From a checkpoint of a small mixture-of-experts model trained on Wikipedia.
Size: 15 layers, width 512, vocabulary 50257, 164M parameters.
Experts: 240 SwiGLU neurons an expert, a sigmoid router.
Training: a variant of Muon for the experts, 689M tokens, 5698 steps.
Below are experts of layer 4 (counted from 0) of a mixture-of-experts language model. Rows are named router (the router's row for the expert), gate (a neuron's input weights, with its number), up (a neuron's input weights, with its number) and show model dimensions 256-319. Each number is 128 + 24 x the weight over its row's rms, rounded and kept within 0 to 255. Numbers have three digits each.
After each expert's rows: a language model's description of what the expert responds to. This comes from a sample of Wikipedia text that the model never trained on.

# expert 2
router:137105140136109099127064131128130172136128098103107143146107139127123111132166131154117110102077150135130135137127094143085100098127104071123083094101150128136121092199131122136139150124118165
gate0:126128131145162120161178090166149115114133150138165180099148117128145119112152163121100132146125105095142144131107106139150097132075128125126141156109124178119156119104145126149105095066144125
up0:154141107124130175152141132098104089136105128117148149133081131110152164125128149168137114129102132119110148138114133127118115130103151142148134144133118128158123117130142079143140168103140156
gate1:133149108101119122100100174119138123159140104094127094147124162153127112086130110152176123148173128117111148138104097152123099124104092131127113092121127153138140114131146108111167166120116106
up1:125129088091098139141132134179159125190133128109094142151132130127114135110149061131145125128137111136103197143145161141118079170111095122125078107122111117110131130111162139072127126117107108
gate2:132128114096149156098140152085132124107154117140119142135094122150153133154112121118141086102139100159118118146104149143111132121073095088101115124141182117063124140115153163109102134149127129
up2:100146140118122100147142144138132149120141114095140098158129114084121149115150157129118157125132177134144137121162146134158110126132154151124146127072138156172129097117124100136160087141098134
gate3:121121091121135136076141131137129097178154155095126114160153108158110126111122111107140127115137118118134116092089143121119152113119107157131163115156143092127138116058131109118133114089159133
up3:061141118152118145074142104099118121151154114097117097154127148131067117119116132097138123113160156135112137109102132155106161107131076126140128149139139118133133115105130188178177101097149148
gate4:121162131101112123177139150130101127117137110161111133135135119133157155161118100149190145135119134149188111153065115137126118095148122129127135102107127176134137133119152131117136130035082149
up4:150122126142150146117138142080153162099106107112138150113111123105109119092093157099122155126126100126116116118172088123151125132120148147112116129145149152164116159185134105116105127163120070
gate5:138138108150110139116147127198155118127126121125126120199117125096126105109133097109159143132112136107153122124093121123117107135115105154147123104101111143157135104108108107118133113124096127
up5:169138133133157114125145126142165109140091130128097148138078094091115127081104154144131147111115117103156115120125149121134124163119108132179123109100109139175113099143096116130121090109124112
gate6:105102130099123121136130148159123152158168110129105159139155103126095149095160136148108112175117149147127156121128124183116114118114136117102124154124131099154127136140125099105100120121110152
up6:128137129138102090123090107166132118140141129123145070138099165130120138140152133131147147114164134154159137127116117135093158137166106137143117143145159159150134128118131096121134150142098135
gate7:141107135122135135139175160119114101127144125097112098136099135122141135117119145156099101138118123119145136149086100120073111115149092112123140123138077149116118148123102126089128160139136144
up7:089122141122149086125123124184107129116119145170142140105122109140104126126139141092155123124164131076144154136178154154190142120100102129147163153138152137146143147091139142136150130150061124
gate8:126129105153181107096118074149147145153120154130166113135121124143102162151123104151078153136136150135120086130094167144151140147125161121109172151127122153089132127156143133118103116112090152
up8:105152124098099131133193144165084109124127153122112128179125130132182099102139132160131112102153086150174140114132155089165096140116150123126092143133141140095137127148143164164093123107162126
gate9:121141082112162123140095132107117112124157123123131166146163117170131102125119091122122128134121134151142099167078130126153159102107159145109163123133116135140080131094107133170145149109119113
up9:123139117145101099094131130149128138155132137141136132088119129082135138111116143118119133168144113130106120103153140126111140164181112126108129124106169113143142112157168098124114087142174152
gate10:166089167053150099110138164096146154177120138131136121098141130099109112144150131136126101179141114121089135112125151167106140162149118133122139099112147167133126124163111178147131162116110120
up10:124118143076141109115136105111162158167146096149127132145099124151138105139118122142173125141118130090166128099123146121119157135113148101112108104146133131115121163124105153125116170145111145
gate11:122143141120152105139096131086100098160100115169169164136165121158096079095129114097077148101126143111178113142129095123093093136089145146093135155128110169097141133116119154078096124107168130
up11:137142098099131111147083156140117121124064122131130144120175123116085087101120104102096155084138150094131128141103097128092096106110142169132176141128150133104174101140163119118166132078184083
gate12:120107129121155112121101145113146130144095121100108152160163157137130151137155123128139110197111142109182118119140138139129077141104124106094123164089091125142094192116135130105079140150077122
up12:128152146127089179136139131131125143131168138112148163141156149099084126173153146137119149145112138154147079140091157137110104102095152117179162109122120090127135109092097122137139121103142152
gate13:126194123133129133115110131104119137165139106080146073101115108100157081110154141119093124124148182135103124105107137073107110105134071113117124133159112123120143126121126121119084109155165131
up13:149110151090102133159132076157121113098130160164152159125150136159083161135126121118102137098106099104141166131157097161134132112099123146126121133156148145126151107138113123158140141129108097
gate14:138188161099153115145119105100135101157157129136105151112106180174074137127114140117078096097108110169157105108144130128147133157123106145110097109180114125107121107114109128142123122102130119
up14:101108120180164133126135116126092141111125133160131068112143093105157133142137061131190144134196114077107121140130140134113149081110139107118132145094115139129151146126128140112133190157123113
gate15:155157152098151140172158134138129098088129119116099171125131162108121124154123109112146131141081113156078176123136079119127119120134129097106141102152107151126146128132141097136144144083119121
up15:105088142129133085105118134116129110105149111159113164126158135142121125124114122117134170132142108094140132163096170149133150110125128129144125155117121155173123136166116098102155114146116084
It responds to: Prepositions opening place or time phrases, mostly in, at, during, within, near, plus the following the, e.g. touched down in.

# expert 26
router:117079145143115096140101103134104165116106078107134114139129123121121105129168149109095109133116106125138165103117097128081099114146152114092124129128160101154157149125127095132110108151135109
gate0:115106136109100154088126130120122137108119115144136124136125129094134126115124121146126094099144137153157159128124146164159143178140135142124094120123126145176146134112116102169134138141117097
up0:157150099122148115161133120126095138121142148134150157140125161098140104154111140112102110131105143136129130141079149141131151182156094143121159121143117157162115133091095072125171193113170124
gate1:121120167137124144147166125141095139124133092114112124111120064135143127084113137096158120141135194125127123098135165114131100149128115113096092133137121166133121121136146186145153176103113154
up1:128165170140129121115109137125118166122070150093111132140164130109179118090150174148131120150130130147118133109171117126109161138138168139132113094115111109140128137127103134146115133140135126
gate2:141129061108134159152126129139137128174121117094092131138129127160105094129089129105110133128091153111110135123122115126131087124126142130139174152136111162140140108130137112136136145096163122
up2:120140073168123169151166159111133128153137140143090131119110154170145109143140139174146109119117148134126167135112158105134141124144107117122159142117151112121140114133171139105134113107158145
gate3:146138126114151132123117140130143102134096142093134127145109129145158133159136134164090108127114140132091173113095114113152073108129104150108134148101122136139166148134108126166124060174129106
up3:154153148159138125081082093140148135114143108119106136138148151122156143177114115173083106134101102157099126107125101122111097115132100122111124162123116135147164149117113157133149121144158128
gate4:120114102154156126137161158133122098139097102150116113149141131189109133101131084103141137136147093078102140121070074104130136142121152148085109161150151140077125149151129098099155090133112157
up4:098158103159148148107092172106159105124153143142085137149144183117116112133140149126140147106122150073142126126085125119145124147094117119149116110111110133096145095132134095112115151106128100
gate5:133131105109146113141117110102131124124115122085140130107095120154080164080090143180126134150083140107112110152126107133129092138148137072099156100102133130132183150140183100129120144113123113
up5:171134140087123129137133096076049122081090096132133127136160158143098146103175097115121086110117161196160139097117080162132174118105133121105136125141092126116143148129109134148132157178119165
gate6:127127128142147114123123159111092154106088163163109173125158151172112118155112102160112085124146144121111143152105105138156100135116121124085094140105106148163095105141116115113093100116140111
up6:093109122113106152108139142101120146150132082129119080131174132096120136115105153111138136113152159121168129087123157137108150139143127123176105127162134118148154154126101138126106156157131164
gate7:123139153084099156182113157104100161108113111116122089179108110177152140104147117123124121092166090139140124105167153131118110149144166111079128094128137150115128130151099119127160111164118170
up7:098107114182154138084127112117124116137140158119100128082123181118122104144150144138135184115118154128106091131106105109134143149151125136126092133111134091101133131097158120112122133097135112
gate8:149095126121126133148131105139157182098114115152138125106130119067118133150125106135144151105099113112111093090141095091143102135115135112110162153139133125117145166135152097129187154132144140
up8:139098155130167130132178084083149111132122117120165155123126114164094116139144104122101146140124121141116134115103106099151110125103129126124132183169167127100108127152135127138151139115133145
gate9:096099118146143133134166105143152157116124127104122142106105147109131115115093091134104059080163088104112151083129155112133123129127145161149138133132153116110129148101152129138155133110108128
up9:112081111138118122130157118127144135118116111111138155116148138143105130113133098157135062082124087126124155109114133139148100100145122138128129117109132142112119144104146138143121125110108090
gate10:150104131124102113111140118143157114112109171111129115145098113100148151118139115102096114153156111149146114101158123152132110113072136122131114143153128125155141145112118084124186144100102179
up10:096112144113115102107143130145168125088107138090120115128112128092130162115161143130110115122152108154172094146163129108117101089075131143132126176137149118150098148123110119134166132109117142
gate11:141132095081144126122155123158141136136147109114111096140163170126113138126126109127115110144145137177136095161106122124142124094127118143151119135118117121121133143117148122122140147119097151
up11:140149146156120112134141153092166095111120168140091156157100127164113121146127174128127114127104147101109137072124141147135123175141145117112131112154141111145104114136156152126131132133159157
gate12:099134086123178125124144120161123107103123159118100116150103120139110111149131143149104140118084117119122121121085137144131105145131101122135139159088097117107132088133145096164170121143148096
up12:148101085145116080116114124124137108051127107121098133113084161142125139158152119121131190109122094160131092136127145131087101139150175093069091111101113097122146136150168096170104144158152110
gate13:104121135165107123171130146142126135110156135129120093143114122129145132093098109087121130145134138116095118150121103110156101141136104099066136128117112158111129112092098133161121109118126101
up13:125131121112195132132120101119142116169106132149114139130142132128101115178107147134172146123135132114159125073160181150107186135112120146183159119158140133097133128143166104100122143133147148
gate14:131119148201130149104144112122113158094139108102145136125113110101124143106146100085124138125126139149163154126161133108156111113144144145163141105126143096168129143116141111139129088132097099
up14:115130107158081143092161121145140109102179112148177127151165111129144138099129163154112087181105117119097153103135122129090121140111147171101127128148123210163149130117131107153116115120151109
gate15:141152149129120150128124139160086099121097094169052160105114139125052128104156118145121152109137104122093163165128127119110143147107194120076076134113125142117142133106145114100085140102121126
up15:119135127089104119161126147129160152147097111167105113141135175103088126096137163169096149168128148119108112183156141147142146144142127140111092156111136121128117130115129132132115132093088132
It responds to: Whole numbers starting a table cell or list field, such as appearance counts, ranks, dates and group numbers.

# expert 6
router:130150171160110103170087104109154168144153127098159120096151148158115139155133112109123089144173091157137124108108103114116135093122138134105190130091129090161180158141130066109118100146111106
gate0:111093128141160130104115166152158134137118093130135101130110102165101134136088133125141130123132109156149118073127125156132099106123145118134099166122157120157126158124121148129121123119082153
up0:114166150104078159145167102099111131123130144154127142159159174116146124143167119133133128161160144124138107171129090105087133125108155135139168117103123135120098127143095122131166132133166101
gate1:115123150108130186108097132126097114127107129141117174127095137103123148122148096094124116136155141150184135113147109144100118166129159088104162135121185143159184150120188156109144124130127120
up1:157113115108118114117148127128152117115135096094139109136131125172129128145123106152136101125087127149121096090134111118158090108139118168133109119129119077103088112113123087148115127131127117
gate2:103131135112101105141125137128100103143101131157115151146120122084139118096114078123119120152131157163109155142140125199145102109124108139110099104139103137140158115129095102145120138110141143
up2:124122077097133075142132115147112135125156118169095123143181136098136105112139163114106130159109158156126157146126098164123114114122120071094121140131152138134122131108145108123176154087106135
gate3:106115093094134136143137140141148110092129143093099087131110130093128136124130126097100128106149127117100118141118154104101116065147142113109112164149180128147140100120102089127131138080126133
up3:145059124131076168139121136137120122108145114135164123094105087152118110095136135125111140127128136105130112071170116159131154145096126113133131151125122083102101116103173162166118115140098121
gate4:152135086155164108128170111134142167121172141116154133164106142117161121091159119145154113095102100134061130134125128137163155107140127138126159142120139131146144147158120120160134093146107107
up4:138104187067127132111083166125109124152086144104150113102116100125137153147120163113104138155138145124170146094141109129134115132147093151109157142116146108083087092110144070103128157135125121
gate5:138112138152099124073106137151100131149160120119141133127114148121119173139157083151063155159140111125150147108097082098104128139131124114139111144163133136101168156136124130104106100152115184
up5:107131120099101113104147125123135124104124132129172126137118091153139170140104134157097095121138186109153133136190110117121181109157169118132153122119115122191125096103074128107140112092098127
gate6:143126117171151163096091121114106097130112099097134147142107152129116141125131119155156141148121096114093143119160151150115134103167135147154129147090129090116133121098093091163142109132150117
up6:181094160095131125161108150110141163097131142115141117096113114145135107100141185112173106117115093128132110140144161136129136094104107128156129118155143102143148107140118125106112164120121170
gate7:112113154166128075089154127153125110129150114140092145113175124129108119107144138124125106116111076144122127126118118140090124132157135119092121134126114142126148075109128155157179177127097157
up7:129143138098093172166110149108133163139078159146125135105148170117147105125161106104130132116102107096123147116141114122137106155121133106114147122158122154119134095081114101131120096129160113
gate8:110146120129138092074119108133163124137136119073146079099139131131099103081168103161109137109126126116110140124103119128180105124100099133098136143123152123075119142107118186110112137113129135
up8:097124179144108126106122156125134123119123127127128134089126107120113092118102105164122111144114116114090119121128105112156139112113080152166143121131151116061139136155145174150076113135120123
gate9:155087183129121127132180102098147100096146137127201116118136096131116157123097128144118133145167155125169121127089099094135119151149112124187146112106094143100134117098138117164117097099141162
up9:108141104176128108117143130158085192151120113129137132141130135108131089154150120155129112117110135116106132087190178161154130110106162131119111167131165109139139133111122115146114135153190112
gate10:131122136160136127129158157121125117130102160145115141173164081126133128072179160126108142113133115119112130156138145108129126091129149154076102095095156138170145126130063134114103104139089113
up10:129120110106136095095085179159143132137169091194125107145138130139094136137117134155112132132122187117164118099136085120141138150167127157116104168173090095145133164125124140160145147138132149
gate11:104151121120102115140138116081110135178120117150122139135178139128122113143099092161101166107103163130089151128137080098113109104149146077094133138113094121095176125126090145162136135132157106
up11:161098137123150120102119112146155131107121118143116135105110118165128120126132149095178127143149126128131157130095094119134163136102060150187112096074141139097090132109165144111118114127150076
gate12:101214143119119116172139080114126109120149138134162109126080125114127102164102113134149079121117122105127136141102119135091119159146130130117125092144177183167141155114133156090112111104117108
up12:141148133103103097171122130141118125103154147147110134141120120152132124144142160128103166144110103148111151100114139148093125158097155103154133160095156135113136133079115112169137130124134092
gate13:135117109068083163138093125143091147111114119145094156134145155130106172118135095114140120147127127098141134155107135112133112180149156168132114143131112115101153134114155174115126140114090116
up13:140146123183135111143100127090136124147114157089135106102134115151138117095118136130145173122118124094081100132110111125146126107155071113111118106150160104103077125089137078158141142118171125
gate14:122110136111133100142143086101130134140121147129154122083106116138093099131110149135078153160138069164159144117115134111117114172094083088122119144105142114126141115131137127077098123125135129
up14:114153131102121120103118151131098084102158132133135156172110096082161135098140120118115081115145133099089100136132109112119103099139151123143157137107141127136086144137159168125121135143120131
gate15:121140095119129149145137121162121140087150165166125112185126089103112132095103098149144110141107125159119119083124166120085118145127116130168134108090129097120113092097111168065126119102093146
up15:119112114149126149148130091127098129080153131126104135174127090124130090111100114171155107138116122131092150097164179106153141149175102110155136120121137106152099102122124131108134144110099107
It responds to: Function words joining phrases mid-sentence, mostly of, to, as, that, into, than, as in "section of the" or "declared that".

# expert 20
router:129176153126121117145089083087076115123127115101101113126118133143199153170103158126116082174125106140138145150115103109107077118114165072097147127105096178110171131121115148109145081153117149
gate0:152122131139128129126069123133130154137151159138137140122137120154117126120126124141143096142132132072105135182077137125167111154127140151103117137151111116145090153135092113148122119107144124
up0:142127138133142090122107125140108145181136164134121086120129115142168143111093111177106115109117124094138111174142154125150105142135118161141136083156139139136143125096103105154145070152114123
gate1:162103121096105145192119091135114121130130145134142157146121109096118106120160076145165128168139133150144128140165128183113140124128119115111161127107119087145157130133125107110133148144140103
up1:149110157122163106179101115160124146158129138137147130112111135128124115111119095144121124153106144169089117097145138154105157116093141139093140126130108089176114156146112101123141135132128132
gate2:161140131109103147120174125120110128113182125141121073149151179132125154181140148137106126105144174151165157131123135121087121093153121126147142120128090130095125112156128167125138108161152119
up2:139145140105105137115163161141123118137154126173132134126126164123146153179126142117102089096146167150146159153074124137108103116167109136116138127112100126145151116144134142115112120129107120
gate3:129087121158144142099130110158129150105112111071116105114137131141131106119108100112136114137135141110133112113119079131142163117101117115074150129126144130170187122133136127157151156122121134
up3:172113156117132125135144111156112173102144140108157108110126101144120109171125129088139138089141131132144143114141099114131125105151177090093140124104137145127184113118127152115138149125121151
gate4:165122095128116108102156140118115104136185146097117084160134081107116110122151128126131130147157113112123106102149142091163157135099125131133186125126140099142124180115125127173165157167160120
up4:104131135104127120176097184146121159142113150108130135114094173111135126103152120141101101145147151114150149090141117168146133117122150096173135161129116116101093115114108120109120153091110125
gate5:124130120131115086124111125136188114095102095152143119137136111115102136112101151127094107095127131118144122122070147115122098146115094134096139096177112135144124131108139091142160135144108134
up5:150130117142129108144126091144158127109148117130138145127107095129110154138119188123129128152136135098188125139081117161101127114093137105081156142160086102130117163153133105106145131119135154
gate6:120148154074148136143129152125078131132111087141114160139117099096111122136129091092077167120127136100144125139078136162124142130083152172166120157088125103117132147134142135110177105154120117
up6:098113117125106142136068087097165123095139139161116145117099130166117146103152124149155162149132141150140079109158101119120093094148148110094134116143159078081106092107123122142107141106115116
gate7:125141153124129161088092132126066105113175120098147159144113090135146139098121151155178103116110109126119146147133116154110125141079138136120133113149115179099140114141099139132145137085150095
up7:153113123114094084175134154146103116125099130143152124159104112140124136127166126123124162109115116163145141126117113132118074152126088134118145124150139138177106156144099154167070121150122139
gate8:138156082109117100121140132118130165144200115139124109130080129134136172097113124175141109130128136141169086109154137111154138100159090117133134125116143165110150162110100137150175143154146141
up8:149118108101099092091149128084112114122174140149129133151072115142146131118103149157198137157133106150199107127175144076145125048166121103149119147111147164102161183120107132140139188140164139
gate9:127105159166127108108141144079164113086133129141137139128107101123114120124081122126102139134140119124124176099108117127173144111111131128105148116148135111175149100127085099127128141154080077
up9:131152155153101098110125181124143138145127130116124138121138128126141121120067120106120113144143114140103133108150131082126142126139148108144149120121087136131103121119146110113139170103141070
gate10:131127088157117123124141138121112125121124139151145177134127104146117109101147116137112121121122096093144162157100082141139124121113168139140126102131132143134089127112116112141125103133162112
up10:106165117120152156117118127098116098113144081142148144087157153138144145129109106139149120114145120137124156103116100143097148165137147123174083160122098083114114123137105124137124152102085092
gate11:169152077097116142111137129158141145148117153124126127082143159106133137130117159132117152140076127110122146135133148133137136133112118107132134123116095130105114102111152127107141124105098144
up11:129117173142130119138113122147115108100122138096119139105120106146135108108174125138159068099139106133100150119119114152088111117142163141126068134129169098154154160098147132130118132131159101
gate12:117098114137130130116149126104165165190140146137136101159137134127117124127149155144109109080107110111118119155114136115138126132176146128169156110078121113098080128110127124139102132113131140
up12:137136150124086139118138125149071128065110145132110175128101156142127118120088119137154127164173110143129168096145137147126148146110165113113088155146135119165154131103103118117110105159139126
gate13:154170108153154084129143133147095105118144148138123159103086152111120113115072064148114124149096108153120133110145184096116169152164142136162150144118086155153112105157132139148094165152141102
up13:112129163125123140123081167098110123118143102124081066130169153116114101146147086118111116092154153111172081114131123131133142085149168135114149146117139118174141106137137114120178137179106169
gate14:151134146102150107160162162115176118110139097135137083096114084086103119158122149192157119164149157132123154146098144138137129131107115155141091130121085130118146159105096116111151132107169092
up14:131118138164160110134177118110154113115145130133172068131106085121094107133123158105126122164123157118158156094141126152100127124152168121129121123129045155126147179093157103147117125171156141
gate15:123100082147176106108085109111155145145113112087057104148107123141092101099145140123120119147156111103129152145138161108125123098131099086113121136186142125104146116128106132144129153163113118
up15:144103099116102184120168152138062125165103120131116112077083088146138138123086109137143136141144167117081131120099062163147168146137191148125146139102119140162114120128118162138124125116148182
It responds to: Pipe separators ending a table cell or row, plus header divider rows, in sports results, census and listing tables.

# expert 30
router:153116107127135106138071085143113129111138133124163104113148181098138133152143151118099092097108064100129134130127103140106109148116173100110117136105094133113168136123140098114112145113122105
gate0:113148106098151128130137128100127101113135117166158146187113109158111145137135169118127134115119122101167141125125104139118140104156126150095113141153107155127144122139179159116126141131074124
up0:130134147149093149099139161134137130128142117115070083092104139103159120121145102105121085123153114148131099131149119132153139139097129098131145153099171139141149105134114130118103078150129145
gate1:096132168115120134134141147099129127106102139128122096121170137107115133070120139109156117127155117138144140146090105070104072143141140149122147149132092109136128156113145133098129136114157144
up1:117068146145086111152142137130127119106127129162085143134201147112108144104137136119137153133145101140092151153113124086149136109137124162138140167116111126141123128094159119104081123087125113
gate2:157163147136166126137078086139157150095126143129119100141147131097088107141144131179147109158119113154096126146150119159172097141118118110117105127137114144129129191145145123123138113178134117
up2:155158147144156090143104139157086138155119109136125117150132106171185141136135091152099158149120104163099170109146138081112139121118142130068152131102144163144100134178133143135144102104080182
gate3:125155135114098165104131109149139135119141181144146131145139105130122126109137119137121134071171166145142146133103148155138114115106134110148123157115136187130173105129140109115146099101127054
up3:129151171132096163114134083116121137131158133138157102142119120123133131110132143134104138106154150151168131141108201126109143121117128127104105127117147111135177133127171146121133082103108092
gate4:126189150133149113155183176158140141157097099162117056126133151136150155108108089138139135157098120131137162121131181170188111143177105117096110129120105077157150122142188141128098135128129120
up4:130117098148138161110169114135125124107162108108154139161170127134093097129148135116137095152143114130044078111155163125148125167108142142107202093100102111136115109100153121132129139132105109
gate5:128154124112155108125076139144151121172176123137114136176088088171177111146112115158116094108117157102095166087138095112100113147122167144114158125071111112150146142101134147118105112096136131
up5:134141111094130123085110169148133143130110141133165142147147114141153110112115132141118155119156170157105143113118133122130141135107140137146134103084158099131125138155148100104135110135132138
gate6:149122116125100141134145132132120162136127077125159072144135121145086140109168108153121161123157105116156158146160110107161126109161140146132138132135114114139107178112128111145159101141135149
up6:117131143124149121140130167148108121111088123132135157109128166095113083114150086116188160121126094124088101111100114130132123132124110126077150170133124128110143110108130105108130156113111142
gate7:185111112119130110125101148124095105139105097106167100109124124098150164116112123113125132159117112128155116110139143181158117090133155134125141166092103117133155183111139149132146125142125114
up7:118126122116126133128142145137149165099141136149164117097101163085114151169160191106148109130125121124142132132119100139124104087123127161069143123134148111144118107147102118099100097155119138
gate8:160142134098154106110138119145156117106059069132131073107105144126143073120132107138086124104124126127070124161141137074158167134186144113131147147149117095093128085158120163101168142135098097
up8:066098159166140167154166108140111121139125117097125145134117111145103168151149139136166153156156071148164117112128142154098113109100095163145121130160135143128129116125137076107123112118167140
gate9:161111154181143121144123061147104157123153113153108117142129124153083145138132139131112124121082193152126126133099133108106134095105190161116170116151134142144119139139144132157145124124089166
up9:167125154113133129151175089132142144144127197108127095118113140098182119121112129105120115178112131162112101141105143123112140117115151145129152103108121110144131116174133140170108107080137132
gate10:110091149133135120148122106165100162126090099117116089178112140094082110140111150123153119110101143127132135118119113108117115114107120076158118131104090119101127102169131107143121091117124136
up10:116088157152132094147092119153117163123128126112081109136110142137116132119126124101125106098095136108125144102136097120091101098097133059153111142098121152123126133124124120146091132074144160
gate11:188124129142166110126101127142141131104092119146152113135135150127157130165106156067119103106106140064125146112107133102130120105078111142131111106116128128130130144124097136152129118138154106
up11:157108134132149102110106148126117113112093133155130119141134163124141165164115147056110101119095110099123156122104129131114156097117118126113092118104130135144135162086099130156147130165120148
gate12:112075121150093170129118136096149104123148125132134121169127117162168075169176145128112102154120113168133156134151099166139127102114102094105093061150153149111108102143114106156108157153114159
up12:135145111132133115153137135109112118136136117143140093099101163142116161114152077122105124132110109113119135063127156153104117110146116106144131157118124111123122154084116142084175108088138105
gate13:118098118135170162108135162125098167110128070075153131173133128088129155159116138054148103087119096134135104142111138122130111128080135119124144152090134116143150139138153162150095093088078107
up13:134142132128066125141150091127176082107122122122106135053123143096114114104143151148117112162130134126132154117146110158172155132136129102136122114164188120141125137115102140118150160138174121
gate14:132106169136087109141099089137153115124145076112093115104173147061146165142103150126117135109180147142127093094115147151089091105135128138136159120142104135111130130130151109138161125116091153
up14:111105124128099080126083069144166163116164129148106105156187115117138153158120133141109138132176148129106129113136158108091099127120157142152185149105131117119144124120138116130123152133109134
gate15:150095081119108103115110148145121135145145143111146174146097115182151075116096159116127133144131076083134128120078105133115143124098139108143173127138123133152129120128165181148154146120153142
up15:114143119152142124118130125097118131138093138132145141095135130114147122122101134091168150126087123104092133151147123091119138112140149136143141141105116135094118111149082113155104114106102144
It responds to: Nouns for groups and table column headers, such as family, team, album, city, Player, Name, Candidate, in lists, infoboxes and tables.

# expert 11
router:121166134089112148127121116159078123147089124162132124127157138103125135156133146137105055152117129173107124126138107123096071065105104079089141126099101101108166163150133105107122120125094125
gate0:138128061125131120118142115093115136139135138148124146087138130116109163100138128120149152147155126134108146184133160126144114121139072155135124135144137105126113091137154151129094103138117093
up0:130177110168109112180160119123124176123127091140089153102107106111145143119107134146125137098131115096133151111155148088139130117154128159125152141145136149114144077147093141129125089132154118
gate1:151178153154119117151098135119135130098123130124143151145134139147148126100133116136170133163160157161101118106163152127154135129113146129130104141141153139143158117098133129140140109127117125
up1:079151145157143140157083095115058136165120124091121161152154143145107109090136149150128139116127147166135110122142154097096092128122141142101103143127137142084110095135124114112132112157155152
gate2:116138135065099137098106115121150110163095142143124133080153116109105125111122128070211137115119143112142154130171148120148118122123104104134160150136145161104089151169162109098151144097134149
up2:083147128122127129136127121113129136145124147121102100095144125098125101167147167116163151139169121137136155176157153155134130139092130068155135142125155137111133123151145051112167141084162147
gate3:147116094122094169153064108147114104078140142121122147152121144165126125118136156155106157128128125129143135137124118094088104151146108112128113138117151143147131134143160135135139111160147124
up3:153130111119113149144103148109124136103134120109126137136130097164152118110110130145115154140130111139136143134118111128075140140128120120084102079145135119141117124106140133154116112181120168
gate4:140105078121137107141146094101163103115146079104157098138159110131106065105131131090114166126127137121107167149125184184104150099120141126137134137112122126172119162137120145117123151137133145
up4:143140126108136156123160163161134117134146165140088144098102112120108163119151139146129091114161094140115097155101112137179121163143134148135143147153132102101141137120137153154136110108122123
gate5:168138103143128100172093132124153118109138130159121150101122156103122114111142147113135120132118154105125109124093119149148126162120124132126161138174138133085143096130089153162172131087149084
up5:123105132152105136139114118108107121159140146119098113152135137152175110137138142148146155104130103135096145108156157081155144118167119123118090086114126174148091112114148117087106108176112151
gate6:133166116130098132172121122068110149102090160119146143136125162095123168109106161110109091130156124104109124150088145136157083159144170156127136165124097122132139071120118136127143110127122137
up6:140142148143078146154136117128146154103104114164156150110145125114114161130088155116099182127132137108126112145119159114125099109133166138136106126111083123151115096162099147144101107144133090
gate7:116168083110101095137129131080140149147100108130142119167128123148160107112165175134128069142113107132147113135154135156134154145108126121114137093148161109103133150113132100070142109114139118
up7:113166133114085095136122154105129119118162119159104148140121134140157133136131142125176125138099130164174144153127140161102141165115127153103150138142193141088103121105196089106131145124107089
gate8:105165152098170183174119139156106144148125132138112158142129163133148170120116136129135176136150119112182143129151098106146095115142145091137113090092159143141107135164136148149098116117111169
up8:129101111162108087069127096153167124135128144077122116151115141147108125106153140124097109102097131182100137117084151140125126110093138129136132142114133129111180110099138091086170136137124125
gate9:065113115117148115109116121132067124109119092145150116117127118143129120148162129148149157124092150109148096088135153139092151127101110091150165120162093106130165150109145132131109172120145099
up9:101127119118134170130120137113112128102134097084134146160131104168123106133152118146132137100072124122130139107132129150131141097146158143108168159103106121139103137121113115114121147096134096
gate10:166189094086137149160143108141114123105147167114162157143133147101181114074129139132092125143116143144092130117140091084107127128102155091208140139093130159134112159128143122126128165121131129
up10:163152080064139147149155133144125103103141151107151179122156129113131128077160146132089117148110114131084110153137101113096143121106128103133127120073116167106098135137152122155153136144135122
gate11:160098119129145098155097131128116133112146084137114134150106106108130103115142091118111109142115139147115147156093105098099095137103134148117153079106104114142144106137110131155090112125106174
up11:133134115162155157119126138107132144131157149129155110134136115114130162097124144161084148167140157133131096086070138124115189116138121150126143103118136093127147107127201131126121089135142118
gate12:120128152154128109100138090139150092153177124097132121129119109145144146125131118160131151116135142115160161133139122147100118180135123085169155149161112114105092143099103106140121126080127092
up12:135136129101108139114162096120099111098164092138128122159131128135126143151136145133098159137146148102146138156099078144099121158126124108138134140085111134105113112105149108103130111108101098
gate13:117123150125103142124128151152115147172126136110130118156154110146110112152137102111167114149088124140127124130088127152120140154162132118118156166130114116146114154122140085117127099163132130
up13:153148105145117129128120102141141114149146154137134165119140161113150138143127128154140092077178120119116165182149154084150097116140126142168106128135115161150151110125118152125170097120148150
gate14:154081144126131140105098106082074160147157121142138089103151129102126063163134120141143116087146133140118118133100142170128123157128127119139140117149067097134143145175155174154121148102157110
up14:115102131129142118114150112126117162143120107143136146060132109117148111138093102134146153146158126087114176159130144125127155124151114125089145134104130144136152136154153143142126140123129136
gate15:168129172123149143141135100137105111132126139089135083099117159140089120080109144163152062102121139128156133097150126129177124103116144142162152111159105181111147131097126133143095159126129129
up15:159127169132113114132120101163135125111109192126161093119106117146107120109090130139181022102102109148117112118134111116166105106123122138149138123145107196105149087065097106121125147140127140
It responds to: Digit pieces inside scores, decimals, times and ranges such as 21–25 or 77.6, plus == section heading markers.